Below are experts of layer 8 (counted from 0) of a mixture-of-experts language model. Rows are named router (the router's row for the expert), gate (a neuron's input weights, with its number), up (a neuron's input weights, with its number) and show model dimensions 0-191. Each number is 50 + 10 x the weight over its row's rms, rounded and kept within 0 to 99.
Before each expert's rows: "gets" lists some tokens that make up at least twice as much of what it gets as of all text. This comes from a sample of Wikipedia text that the model never trained on. Tokens count by the router's weight.

# expert 21
gets: " |\n", "\n", ".\n", ")\n", "\"\n", "|"
router:32 45 52 52 66 44 34 44 65 42 48 48 45 62 66 40 35 49 67 52 57 53 42 58 38 26 48 32 56 61 55 34 41 62 44 37 57 60 42 44 62 62 23 54 56 58 39 62 55 39 55 48 39 64 53 46 54 55 63 43 57 50 42 44 42 57 57 62 48 44 54 47 43 41 41 62 57 40 51 47 52 35 71 47 60 49 40 62 59 61 52 56 37 48 26 45 62 41 67 42 56 49 58 47 35 43 34 58 45 65 47 60 78 61 47 35 58 41 49 37 39 48 51 47 52 60 36 46 41 48 58 47 64 37 71 53 51 42 48 58 41 69 78 49 56 61 53 62 63 41 43 51 62 34 43 47 38 50 61 64 53 45 43 57 45 42 66 48 60 52 50 61 36 37 47 46 53 50 51 47 45 43 62 61 52 55 47 39 58 59 57 55
gate0:52 54 60 40 52 22 53 67 52 40 27 49 64 52 57 47 38 41 49 45 48 68 48 57 43 47 22 49 54 53 60 41 41 65 63 52 61 53 42 39 51 44 43 38 42 56 71 46 43 69 46 50 61 57 60 52 55 33 59 45 43 60 45 45 62 53 54 53 41 49 49 54 43 53 44 64 45 40 42 53 42 62 54 64 57 48 49 39 39 64 55 49 44 45 63 63 53 36 50 50 31 44 42 37 47 50 58 63 44 20 42 61 61 74 45 58 33 38 54 50 57 54 44 54 51 60 42 47 52 43 52 36 59 57 38 51 75 69 61 31 43 38 46 57 46 50 42 59 52 59 57 51 56 64 49 58 49 51 56 49 48 49 36 43 48 40 31 42 51 52 59 74 62 46 64 65 56 40 39 36 35 61 48 54 63 57 52 50 40 28 45 54
up0:47 46 65 46 50 36 59 37 66 39 52 49 73 62 56 43 53 30 53 43 62 59 42 67 65 41 29 53 58 51 29 39 54 55 55 60 54 53 54 56 43 50 44 48 61 43 76 53 47 47 54 51 55 52 70 39 44 34 62 42 49 39 51 44 59 43 53 48 44 47 30 58 51 72 58 55 48 50 51 56 41 53 29 46 55 41 50 46 49 57 52 55 46 40 52 43 48 46 65 35 47 54 65 50 50 57 57 50 60 47 52 54 52 50 49 73 54 52 46 49 26 77 44 53 60 55 26 60 52 44 47 49 47 69 28 59 53 48 64 36 52 31 50 49 49 32 60 69 52 51 57 53 48 56 44 60 53 33 50 37 44 57 51 46 61 39 32 36 46 79 56 59 60 48 65 52 54 50 49 48 33 58 40 54 65 35 46 48 64 41 44 45
gate1:48 62 55 48 50 42 54 48 52 57 38 71 54 48 65 48 55 63 62 51 58 47 58 50 43 54 45 40 55 44 69 49 47 38 25 55 37 65 55 53 54 51 41 48 64 55 44 18 57 42 57 39 36 43 43 48 61 53 47 62 58 43 72 60 56 26 56 63 48 59 50 50 54 54 38 55 65 53 64 48 57 42 49 31 46 69 36 67 29 50 39 60 48 57 53 37 61 45 63 52 60 55 49 66 46 46 45 32 58 52 63 45 56 47 47 52 41 35 32 36 47 66 49 47 61 38 58 60 41 51 55 39 48 48 57 40 46 43 47 61 51 69 40 49 47 65 61 39 55 34 32 52 49 64 50 62 50 49 48 65 41 46 62 49 39 57 71 60 46 37 45 55 39 36 49 58 53 47 50 52 37 45 32 70 47 55 66 40 58 31 47 39
up1:52 55 45 54 51 66 37 54 50 37 52 60 45 49 61 42 39 73 52 45 55 53 47 35 55 57 54 49 59 48 45 53 33 51 40 56 81 50 38 53 59 56 43 55 56 52 45 61 51 30 57 30 44 27 59 44 60 57 52 39 47 28 44 60 61 50 65 64 49 64 39 39 56 54 52 48 51 74 45 64 40 55 46 41 31 61 37 50 81 36 46 53 46 52 64 52 56 51 45 25 57 60 55 48 62 48 60 27 36 49 54 33 52 59 54 53 41 53 33 61 48 60 69 41 68 50 62 50 45 54 44 47 54 48 40 50 52 54 63 60 64 57 53 38 49 56 59 38 34 47 53 44 36 57 58 70 46 39 40 37 56 66 45 45 38 50 38 60 46 52 53 43 49 50 43 52 36 60 48 68 58 42 64 51 48 34 42 44 45 50 58 52
gate2:55 49 43 46 51 65 68 49 40 46 46 55 59 61 52 35 56 69 45 31 55 51 51 52 57 49 52 52 48 53 53 48 46 56 55 48 67 60 33 73 56 60 48 38 41 60 46 48 55 50 53 34 54 52 52 52 70 26 45 29 62 42 65 54 52 35 68 43 48 51 45 50 50 40 53 30 50 49 43 71 36 40 42 60 59 45 48 54 57 49 42 42 58 56 42 34 48 50 45 60 38 55 52 42 52 35 40 37 41 50 52 59 55 42 45 53 43 47 52 50 55 59 55 41 46 58 43 41 71 63 49 54 42 73 51 53 36 50 49 57 38 57 37 52 49 40 46 40 57 44 52 52 24 49 52 43 40 50 49 59 52 48 23 36 61 47 66 56 61 72 50 15 55 38 58 36 38 54 57 64 56 64 60 59 61 60 44 47 74 65 54 56
up2:56 56 52 46 54 75 57 66 42 66 34 40 50 60 44 40 64 64 37 40 57 56 75 41 49 44 40 51 44 57 60 51 57 49 53 54 48 56 40 67 59 64 53 42 56 65 48 45 55 61 56 44 42 55 45 45 59 38 44 35 48 60 72 44 54 37 76 58 46 41 60 41 57 41 41 32 58 49 34 50 46 35 53 49 48 45 56 58 54 63 42 46 53 50 56 52 52 53 48 50 35 46 54 45 46 37 42 36 41 37 52 47 59 47 51 68 37 46 43 49 58 64 57 43 58 58 50 31 47 50 60 38 39 59 37 56 33 51 48 64 42 49 41 55 42 55 39 42 56 38 56 27 50 32 58 42 36 62 54 57 36 51 29 35 56 47 62 75 61 68 48 38 56 46 71 50 45 36 55 62 47 60 55 52 43 68 38 45 63 54 50 70
gate3:47 30 41 66 52 44 63 47 52 39 47 50 54 49 68 57 51 51 58 55 51 43 49 52 34 39 65 55 40 50 59 55 43 50 51 49 41 62 51 43 54 55 43 45 57 54 50 37 54 45 52 43 47 73 50 48 56 43 41 47 77 67 34 41 62 52 56 52 47 55 57 53 45 38 35 48 62 55 27 46 43 60 64 46 39 53 54 43 59 50 64 45 47 53 37 32 49 53 39 69 60 60 37 41 42 65 38 56 40 51 78 55 50 53 48 32 44 56 45 38 36 32 62 37 44 62 52 50 57 67 61 50 67 44 45 42 49 58 48 44 36 53 61 42 43 49 38 54 53 43 53 43 66 70 57 33 55 45 54 52 73 63 35 37 49 51 56 53 75 60 43 59 54 43 49 47 62 45 62 38 49 58 58 51 62 46 54 70 60 63 53 80
up3:55 61 65 43 37 63 46 40 51 49 45 43 61 53 55 54 52 52 31 54 45 59 50 41 55 49 42 44 55 54 37 43 59 42 38 43 60 56 40 50 53 52 65 42 30 35 49 60 45 67 50 47 56 41 56 50 30 44 67 48 52 43 69 62 30 41 29 38 59 41 50 58 69 50 56 65 35 55 49 47 57 49 38 64 60 28 41 62 47 47 42 38 63 43 47 69 54 61 62 19 48 42 52 67 57 50 61 37 69 49 45 40 49 39 36 48 45 47 50 57 55 36 48 58 54 47 40 39 47 73 58 36 32 58 44 43 43 40 30 52 70 41 55 63 60 54 55 45 54 47 63 60 42 35 63 55 55 54 45 36 50 47 55 55 47 50 64 47 34 42 53 53 47 62 44 60 40 40 51 41 44 39 51 57 53 57 42 52 33 42 44 26
gate4:58 55 54 55 54 51 54 65 51 42 55 53 41 41 61 44 41 38 43 41 55 48 41 54 50 55 65 48 54 49 39 49 37 41 60 47 38 41 43 55 49 56 48 32 53 56 40 47 59 19 46 60 54 48 50 30 52 63 14 45 39 44 30 57 48 61 51 41 52 68 48 40 47 67 48 48 48 65 49 43 59 66 58 42 43 42 38 47 69 41 68 33 55 40 60 37 44 43 41 30 62 63 46 58 48 54 53 31 57 47 56 53 48 53 48 65 50 51 59 68 33 44 47 48 49 53 50 39 55 64 39 60 48 58 54 64 60 42 46 46 69 51 40 34 50 44 48 54 40 57 57 47 65 64 51 72 50 57 47 46 62 59 66 46 43 60 51 41 60 47 49 62 49 51 45 54 71 54 54 62 50 75 23 52 36 32 47 42 55 48 53 61
up4:44 47 55 44 34 50 47 41 41 54 52 46 55 45 46 63 58 60 49 60 48 54 46 39 60 62 43 46 53 43 34 63 41 53 35 45 51 60 47 55 38 48 65 67 47 37 50 45 33 61 63 46 60 52 42 61 48 53 64 62 56 62 61 43 46 43 50 64 60 42 51 43 66 35 48 52 49 49 49 61 29 41 47 63 51 46 56 51 36 54 40 59 49 54 46 53 53 57 52 59 37 52 41 52 59 55 49 58 46 45 57 43 46 38 40 26 58 50 32 34 70 43 50 66 41 47 56 54 44 67 38 47 48 48 56 32 61 60 40 57 40 52 49 71 60 47 64 41 58 61 50 66 33 40 59 32 49 45 45 41 42 24 43 43 59 40 54 72 38 37 41 48 54 67 51 53 30 34 29 22 67 41 63 42 42 54 46 58 31 63 52 44

# expert 66
gets: "-", "|", " •", "200", "202", "201"
router:50 51 50 48 56 36 63 60 61 44 54 48 37 48 62 56 48 63 53 61 61 51 39 47 36 60 56 59 54 50 49 55 50 41 45 40 52 59 46 30 47 46 29 38 72 35 52 55 50 36 52 44 44 31 64 37 62 52 65 49 54 46 55 59 38 65 51 57 68 53 35 61 49 40 58 67 69 49 48 59 38 44 44 36 51 72 47 61 42 48 46 57 34 41 56 38 45 29 51 45 64 56 66 53 40 48 46 26 43 64 46 52 53 44 53 41 53 55 40 53 56 44 48 41 39 41 42 48 22 43 68 46 66 51 64 48 42 51 54 55 61 41 49 47 47 60 39 52 57 70 65 57 48 51 43 61 52 46 43 66 37 44 60 43 29 50 77 55 36 58 52 61 40 38 61 66 53 56 61 38 64 51 39 35 54 53 51 30 42 53 52 57
gate0:57 42 61 53 78 46 55 47 55 56 42 37 45 43 58 29 52 60 70 47 51 64 41 59 47 50 35 45 56 47 57 44 38 61 46 54 42 37 65 51 59 66 54 38 54 53 41 56 31 65 50 68 38 61 29 45 37 51 33 42 67 44 61 50 36 60 63 42 48 30 46 58 42 34 57 37 53 66 68 56 33 47 49 46 52 59 36 59 60 55 50 40 68 42 44 63 42 50 56 48 45 40 40 41 66 47 66 46 53 47 52 53 44 50 40 57 40 52 49 59 62 55 50 48 37 34 69 36 41 56 44 47 51 43 59 26 50 62 64 42 61 39 48 44 51 55 52 49 46 58 43 51 50 46 53 54 44 45 53 51 61 55 39 69 48 48 58 32 52 51 48 54 49 55 69 36 36 46 50 49 50 50 67 46 47 50 21 59 67 51 27 49
up0:46 46 47 65 31 43 61 42 42 44 48 53 46 50 57 49 61 58 44 45 69 40 54 59 63 38 83 52 61 50 35 50 44 63 40 39 56 62 41 59 29 33 48 56 51 47 52 33 50 58 49 23 66 29 55 46 55 39 47 55 45 52 40 68 63 37 54 67 46 45 54 60 61 65 53 64 51 46 39 49 72 40 36 39 43 43 52 53 58 56 42 52 49 44 48 58 60 51 54 45 56 40 75 40 51 23 59 47 34 49 58 46 35 43 55 58 51 47 47 52 48 68 66 62 47 51 57 48 68 58 56 36 47 56 58 49 63 49 27 58 67 53 52 45 55 50 56 26 52 57 45 50 51 63 50 56 48 55 48 39 54 60 56 44 41 60 35 53 54 58 46 54 48 38 42 61 52 41 40 62 57 51 41 52 42 48 53 37 47 29 64 38
gate1:46 52 42 72 66 47 50 55 45 47 25 34 50 43 51 64 48 44 37 61 60 62 79 51 62 37 41 64 47 57 63 45 48 53 51 41 56 43 59 26 41 69 49 44 54 61 40 30 52 55 59 45 31 45 55 49 57 53 49 51 66 71 35 35 61 41 39 41 44 45 33 42 56 32 35 47 47 44 33 48 70 38 40 45 49 46 50 58 58 52 42 58 45 61 62 52 50 47 45 39 44 45 53 42 55 42 58 55 66 54 51 52 52 53 42 55 42 41 55 59 63 55 48 62 64 45 58 50 60 44 55 40 58 54 71 48 54 58 75 56 45 47 50 54 54 46 37 54 49 54 46 26 31 58 42 62 44 59 65 44 45 46 51 57 52 56 41 67 45 51 41 53 37 43 52 72 54 59 38 44 54 50 48 54 51 63 31 41 74 34 51 51
up1:43 52 41 55 48 54 42 43 58 72 33 49 59 50 36 47 51 53 52 58 40 59 47 47 51 55 61 61 63 35 23 35 50 53 63 62 40 34 61 46 44 36 27 61 55 61 25 45 51 53 43 56 55 55 36 55 43 56 39 64 37 48 51 48 45 48 51 40 58 42 49 45 68 39 39 43 54 55 52 40 55 47 51 55 51 41 71 31 58 55 62 44 36 55 49 59 48 45 57 49 53 41 47 76 40 69 58 50 44 69 59 43 42 52 50 57 34 42 54 38 49 47 46 59 59 68 59 59 39 52 60 57 53 57 49 44 63 43 48 41 31 46 54 59 54 41 36 43 58 48 52 76 66 39 56 55 56 44 53 31 58 58 55 59 45 44 74 38 61 31 42 32 44 64 64 50 38 48 35 47 48 62 53 65 41 64 66 49 55 46 53 44
gate2:38 47 43 32 43 50 58 60 43 36 42 42 84 48 56 63 49 56 61 35 50 52 40 67 48 52 33 62 37 54 74 58 47 69 48 56 52 54 64 50 57 60 56 41 53 57 50 40 45 55 48 56 45 43 54 48 61 58 60 63 62 42 56 43 57 31 52 45 69 61 52 29 29 45 46 58 49 45 53 50 64 45 57 65 40 62 50 66 47 49 61 51 50 42 33 56 63 51 46 57 48 39 37 69 52 40 47 44 36 53 56 51 73 50 45 50 40 46 53 33 52 52 45 50 34 60 41 64 53 50 44 47 28 25 50 45 52 61 49 61 61 48 50 37 51 52 47 34 45 44 51 28 40 64 32 46 54 70 47 49 55 57 45 54 40 60 48 52 45 55 31 53 52 41 57 63 36 25 48 44 51 28 57 60 50 47 47 49 60 43 48 57
up2:51 42 50 53 55 47 50 54 46 57 57 65 22 53 46 31 35 42 46 53 51 47 54 42 44 47 61 40 57 49 33 45 40 37 58 45 55 47 37 51 39 40 50 60 30 57 51 42 52 54 30 54 72 44 46 52 22 33 47 29 42 47 38 50 56 66 54 53 25 41 49 66 50 63 59 34 48 55 55 52 43 41 37 40 53 43 50 39 64 51 35 52 53 52 69 32 33 53 53 47 50 70 62 50 63 55 56 50 54 54 48 53 27 47 61 62 61 43 50 50 40 45 51 41 54 53 63 32 56 42 65 69 58 73 55 48 57 42 51 52 34 46 56 49 51 57 60 66 43 49 39 71 52 49 63 53 49 39 47 52 50 53 51 48 57 45 48 39 64 50 70 38 75 45 54 37 56 69 47 45 45 59 58 39 51 64 54 50 48 61 53 38
gate3:42 54 56 61 63 52 46 62 56 68 47 43 38 46 44 73 55 45 44 35 56 52 38 45 45 45 27 48 63 33 64 52 57 59 40 60 56 47 58 55 43 65 47 45 63 52 56 47 50 48 70 36 28 51 52 53 51 29 42 58 61 65 30 43 54 57 55 60 50 43 42 47 42 60 45 47 63 51 57 50 57 47 61 59 73 56 51 63 60 59 65 45 32 61 53 47 56 57 47 45 65 44 51 52 49 43 49 38 51 62 52 48 44 63 40 50 58 57 44 49 35 49 66 48 57 60 38 50 59 47 58 46 50 64 54 37 64 52 54 62 40 58 57 19 40 65 50 52 58 34 47 35 56 57 40 31 32 38 80 46 55 47 63 42 56 39 42 52 36 46 55 57 45 52 45 47 39 55 44 62 66 61 65 41 34 32 43 49 51 34 45 45
up3:62 43 51 52 52 51 53 75 41 52 44 59 48 35 48 66 56 59 59 37 59 64 37 35 72 47 18 54 38 41 50 29 48 40 46 56 52 56 50 54 30 38 47 46 49 51 47 51 40 58 60 51 45 48 53 47 53 39 43 29 49 55 38 42 47 58 46 65 50 53 50 69 46 50 60 62 55 39 58 48 54 37 47 48 58 58 43 61 52 61 82 55 47 29 75 28 60 42 47 45 60 55 43 47 48 53 40 35 55 63 50 51 34 44 52 41 65 44 56 65 50 46 39 48 44 42 45 56 48 51 33 70 51 61 60 41 58 53 58 27 60 58 51 38 48 62 60 46 63 57 52 62 69 62 44 53 38 41 52 55 61 59 55 40 60 42 51 35 41 54 47 54 53 51 40 48 60 44 48 47 60 44 52 49 60 30 36 52 50 33 35 54
gate4:52 61 57 37 48 53 54 46 61 50 63 53 53 41 37 50 58 50 50 44 37 49 53 55 79 49 48 52 57 33 38 62 45 54 39 40 48 53 46 56 59 43 51 41 56 48 50 58 51 71 40 65 43 56 46 39 56 45 44 52 47 69 34 45 52 40 39 45 54 66 41 46 35 55 41 44 43 39 53 41 73 49 38 56 52 58 48 39 49 45 48 50 69 35 52 61 47 46 62 46 58 31 57 51 50 38 42 43 46 53 62 47 44 40 49 55 47 33 56 57 63 76 55 47 54 29 40 51 32 43 35 43 57 47 64 67 60 49 58 37 55 63 57 22 58 53 84 42 52 58 47 48 53 64 54 45 41 49 37 33 45 47 53 56 53 58 52 55 27 59 57 61 45 33 51 61 44 57 35 66 43 53 31 51 58 64 51 33 63 34 52 44
up4:32 66 60 38 70 43 45 60 52 54 50 50 39 67 46 24 60 51 30 42 48 66 47 56 60 59 54 57 42 36 48 63 45 50 61 52 47 63 46 58 40 58 40 45 50 48 60 60 53 48 70 37 30 46 55 54 53 43 57 58 45 67 35 44 50 46 40 67 62 59 70 37 35 65 48 59 48 53 47 55 53 48 29 72 54 37 53 44 49 53 55 44 55 59 54 48 51 40 47 39 61 48 59 57 48 63 33 43 39 52 79 51 24 46 36 53 59 49 44 42 40 59 49 34 64 36 55 44 43 44 39 31 47 56 44 50 44 56 60 47 44 66 40 37 47 64 60 57 53 50 53 60 50 61 65 50 45 56 52 49 56 45 51 41 57 57 33 48 56 35 74 51 35 60 41 48 57 55 60 61 58 32 43 43 48 46 51 42 49 45 62 61

# expert 29
gets: " |\n", "\n", ".\n\n", ")\n", "===\n\n", ".\n"
router:38 52 43 49 59 32 51 47 56 49 45 54 57 58 64 62 64 46 63 57 64 60 47 57 45 37 52 47 39 73 44 41 59 52 54 49 55 64 44 62 41 51 10 53 37 40 41 63 50 62 59 38 37 68 36 34 44 56 49 50 59 47 42 31 51 54 56 42 38 33 67 50 57 33 43 41 60 53 42 58 42 54 42 48 47 45 58 63 47 58 47 46 55 58 54 37 66 43 58 53 50 52 59 47 33 47 30 51 50 59 49 46 63 50 53 36 45 67 47 29 61 55 51 37 50 47 50 54 60 46 61 52 53 48 52 47 45 56 43 55 46 38 66 46 62 58 40 53 47 33 50 32 57 42 33 43 26 39 63 62 57 51 38 64 48 36 62 49 52 64 60 55 38 21 54 37 50 51 42 52 40 54 45 49 59 63 56 51 68 59 47 66
gate0:38 62 54 56 47 37 45 47 57 52 52 37 69 45 51 31 58 54 55 67 34 61 28 49 64 59 51 67 40 51 54 70 62 33 67 48 47 46 76 54 41 43 65 49 57 59 41 35 46 56 55 66 57 52 51 46 43 36 56 39 67 36 53 48 62 55 42 55 53 62 44 60 35 62 42 54 46 44 65 55 44 71 60 46 54 40 40 35 59 40 50 50 59 46 45 36 53 53 53 44 45 54 64 56 46 52 43 44 46 64 53 54 38 48 56 40 56 34 47 48 42 49 43 51 67 53 45 51 56 57 51 69 52 48 41 46 59 57 54 42 21 54 51 57 41 36 56 24 49 40 69 42 49 46 75 50 71 51 48 44 40 35 48 50 64 45 51 35 55 51 46 45 52 56 66 45 40 71 36 69 49 45 58 65 51 55 34 56 49 44 52 53
up0:48 62 53 50 40 52 53 55 51 64 62 42 58 52 45 78 45 66 42 48 40 62 46 49 54 61 46 58 45 59 52 44 55 52 55 50 61 62 60 57 39 41 55 58 59 45 47 46 41 63 21 52 48 66 45 56 32 60 40 55 61 36 50 45 47 62 48 56 50 47 54 50 55 59 48 29 45 59 53 63 43 53 66 50 46 65 46 62 59 57 49 40 48 48 47 45 57 52 35 46 58 70 68 48 41 45 49 35 66 38 56 42 41 45 61 46 50 36 40 32 45 72 55 42 66 36 40 60 43 48 44 54 32 55 42 75 66 56 40 59 44 70 33 37 40 36 58 59 54 60 63 68 37 39 56 33 46 39 35 54 34 36 43 49 47 66 44 50 42 51 44 56 68 37 49 50 45 55 32 36 55 74 45 41 42 57 53 55 47 45 44 47
gate1:51 23 49 46 39 51 46 61 19 64 58 48 58 54 41 46 64 53 57 35 49 46 47 38 54 38 40 48 41 45 45 63 46 70 48 62 47 62 49 48 62 67 49 51 38 46 44 54 47 33 48 39 47 32 48 47 70 44 48 54 57 50 63 40 49 28 50 47 53 63 47 44 54 54 37 50 43 63 37 46 53 29 32 65 53 32 40 52 47 37 64 54 48 53 32 61 61 36 44 58 41 56 52 73 42 34 57 43 38 67 72 43 53 53 47 55 47 49 49 61 61 60 54 58 38 24 43 46 42 60 52 55 43 49 52 48 51 33 51 57 64 71 70 53 58 57 52 46 58 42 46 58 46 52 40 47 40 64 46 59 61 55 62 43 68 59 67 45 39 33 44 38 57 43 43 52 46 64 70 52 45 43 44 44 46 59 42 39 51 49 48 51
up1:44 65 51 49 54 35 40 58 50 52 51 51 50 60 44 62 43 51 44 58 58 61 49 52 46 66 65 58 59 53 58 40 37 22 64 43 55 61 64 47 37 39 58 47 65 52 45 57 30 56 58 48 43 61 40 62 50 59 42 48 50 57 34 41 44 52 62 54 46 51 44 40 49 39 36 35 54 59 61 52 42 47 51 39 42 67 47 42 63 53 49 51 52 50 47 31 45 41 53 52 56 54 55 36 51 56 56 64 58 68 33 25 60 46 59 25 47 49 48 45 33 56 40 48 48 49 60 46 61 42 44 57 56 61 70 55 51 63 56 50 45 35 17 48 49 62 40 45 32 51 38 24 52 47 68 38 45 69 58 44 54 56 32 65 45 58 35 59 71 63 54 48 58 57 49 37 45 45 38 45 69 48 67 54 54 38 56 53 55 51 50 57
gate2:40 58 59 36 41 70 42 32 43 48 65 33 50 62 54 48 51 36 50 35 38 33 58 51 63 42 62 60 39 54 57 36 51 46 61 45 40 49 47 54 39 53 53 39 40 50 65 59 55 34 60 45 48 42 58 60 53 63 39 48 48 53 59 53 49 57 54 38 48 56 43 34 53 52 49 65 45 48 47 53 59 55 58 62 61 29 46 43 43 47 52 43 55 32 38 51 49 44 47 56 51 49 45 39 52 54 51 49 35 58 39 45 58 63 31 61 66 44 53 52 48 41 59 42 27 61 50 62 50 39 36 54 40 41 73 61 66 48 47 56 55 54 53 65 58 33 45 48 46 53 80 63 37 48 70 55 46 45 39 37 32 58 46 55 49 79 53 56 48 45 43 27 55 55 59 55 37 43 67 37 54 40 49 75 54 55 36 42 48 67 49 50
up2:54 50 58 62 45 70 40 49 58 49 51 39 52 46 46 33 45 59 30 44 50 49 77 47 52 40 63 46 43 56 41 50 70 52 47 64 62 37 40 58 60 44 66 41 39 45 45 60 50 45 62 54 66 30 39 51 44 63 60 42 40 45 85 65 59 49 62 59 53 44 52 42 42 63 60 56 38 47 40 56 44 58 44 54 40 40 42 38 58 53 39 65 70 36 52 52 56 47 65 41 39 51 46 49 54 42 49 50 27 44 23 53 56 42 42 57 43 69 52 55 39 50 40 39 42 50 35 43 52 65 43 41 41 52 47 69 42 49 46 59 47 45 49 65 57 52 32 58 80 40 29 60 52 43 49 56 55 59 53 41 44 40 41 44 66 54 52 61 54 45 42 43 57 63 50 52 41 43 64 63 53 38 42 63 48 58 50 55 55 47 40 48
gate3:63 32 39 42 43 36 53 49 44 47 41 55 61 17 56 57 38 57 39 58 52 51 54 51 51 64 65 33 71 45 54 49 63 57 45 47 39 35 46 53 40 49 60 53 48 61 44 57 30 53 58 46 49 33 57 35 67 56 41 55 43 50 49 47 35 46 67 44 61 36 54 34 44 55 52 40 49 45 53 55 44 29 45 50 60 57 52 39 60 41 54 66 69 47 51 51 40 43 66 39 59 46 32 52 63 51 53 48 63 67 53 79 51 51 42 65 39 39 67 51 46 57 28 47 32 57 52 52 40 46 49 52 55 75 66 59 53 62 50 52 46 59 63 61 59 52 50 54 45 48 38 53 62 43 45 46 66 46 44 43 47 44 66 50 38 55 55 33 56 50 33 47 72 45 36 51 49 41 36 46 46 44 58 67 51 47 39 44 41 46 56 51
up3:44 36 48 39 46 63 52 53 51 58 68 33 49 51 31 30 56 60 78 30 51 52 54 52 60 38 30 52 51 53 63 53 51 48 42 45 56 60 57 50 53 46 50 67 39 39 61 56 53 45 37 59 56 58 56 61 44 36 44 54 42 35 61 52 63 51 50 38 56 64 40 58 54 43 50 56 36 72 63 61 50 51 31 54 48 63 40 54 50 67 46 46 44 50 44 51 52 55 39 63 45 63 65 53 36 47 53 33 61 52 44 38 52 57 59 17 53 47 53 49 55 53 68 45 54 34 48 41 50 48 53 36 51 49 33 55 52 46 52 45 34 59 28 59 59 67 55 43 46 60 50 57 57 61 54 63 51 66 47 50 59 62 30 62 50 42 52 48 31 62 46 44 46 56 30 49 39 55 59 28 59 51 54 26 45 34 51 45 57 45 45 41
gate4:59 27 40 50 58 47 63 52 47 45 38 58 55 48 36 41 55 31 48 58 62 48 54 48 48 38 48 50 50 44 27 43 37 36 60 48 54 59 49 52 47 62 48 57 39 44 61 50 48 50 56 50 43 53 68 45 50 46 49 53 56 60 58 41 57 78 61 51 49 47 52 63 51 37 67 68 46 66 49 43 55 61 39 71 29 48 50 24 39 45 61 59 46 43 65 50 51 52 52 48 55 49 63 49 63 53 68 38 39 56 52 54 49 24 57 35 59 56 40 66 56 40 51 54 44 57 47 44 58 52 32 86 59 58 40 47 56 42 37 48 53 29 44 48 51 61 65 36 49 57 52 63 41 46 63 60 44 42 46 51 61 72 39 58 46 39 49 53 60 64 50 62 59 49 58 57 53 40 46 35 71 45 34 54 48 32 55 43 53 49 49 49
up4:65 70 35 64 56 54 39 54 63 39 54 38 51 67 48 67 43 63 53 57 59 65 55 55 57 54 53 54 52 52 40 44 48 55 41 58 52 48 52 03 55 64 54 70 38 52 35 42 47 54 42 50 50 48 62 46 42 56 59 54 43 37 60 53 44 44 62 59 46 45 54 51 49 55 62 49 47 40 35 46 39 54 40 47 33 51 50 46 53 52 37 30 52 47 51 86 43 53 30 34 39 48 60 52 61 41 69 59 63 50 44 46 47 47 51 39 52 55 48 59 49 62 43 68 61 51 34 49 48 51 47 44 56 37 35 61 58 62 46 23 58 54 51 45 43 56 39 58 47 45 45 61 54 47 36 58 54 68 52 35 60 42 60 54 37 52 49 48 59 57 51 50 45 52 53 41 47 53 52 40 36 52 61 41 36 47 66 41 56 24 51 38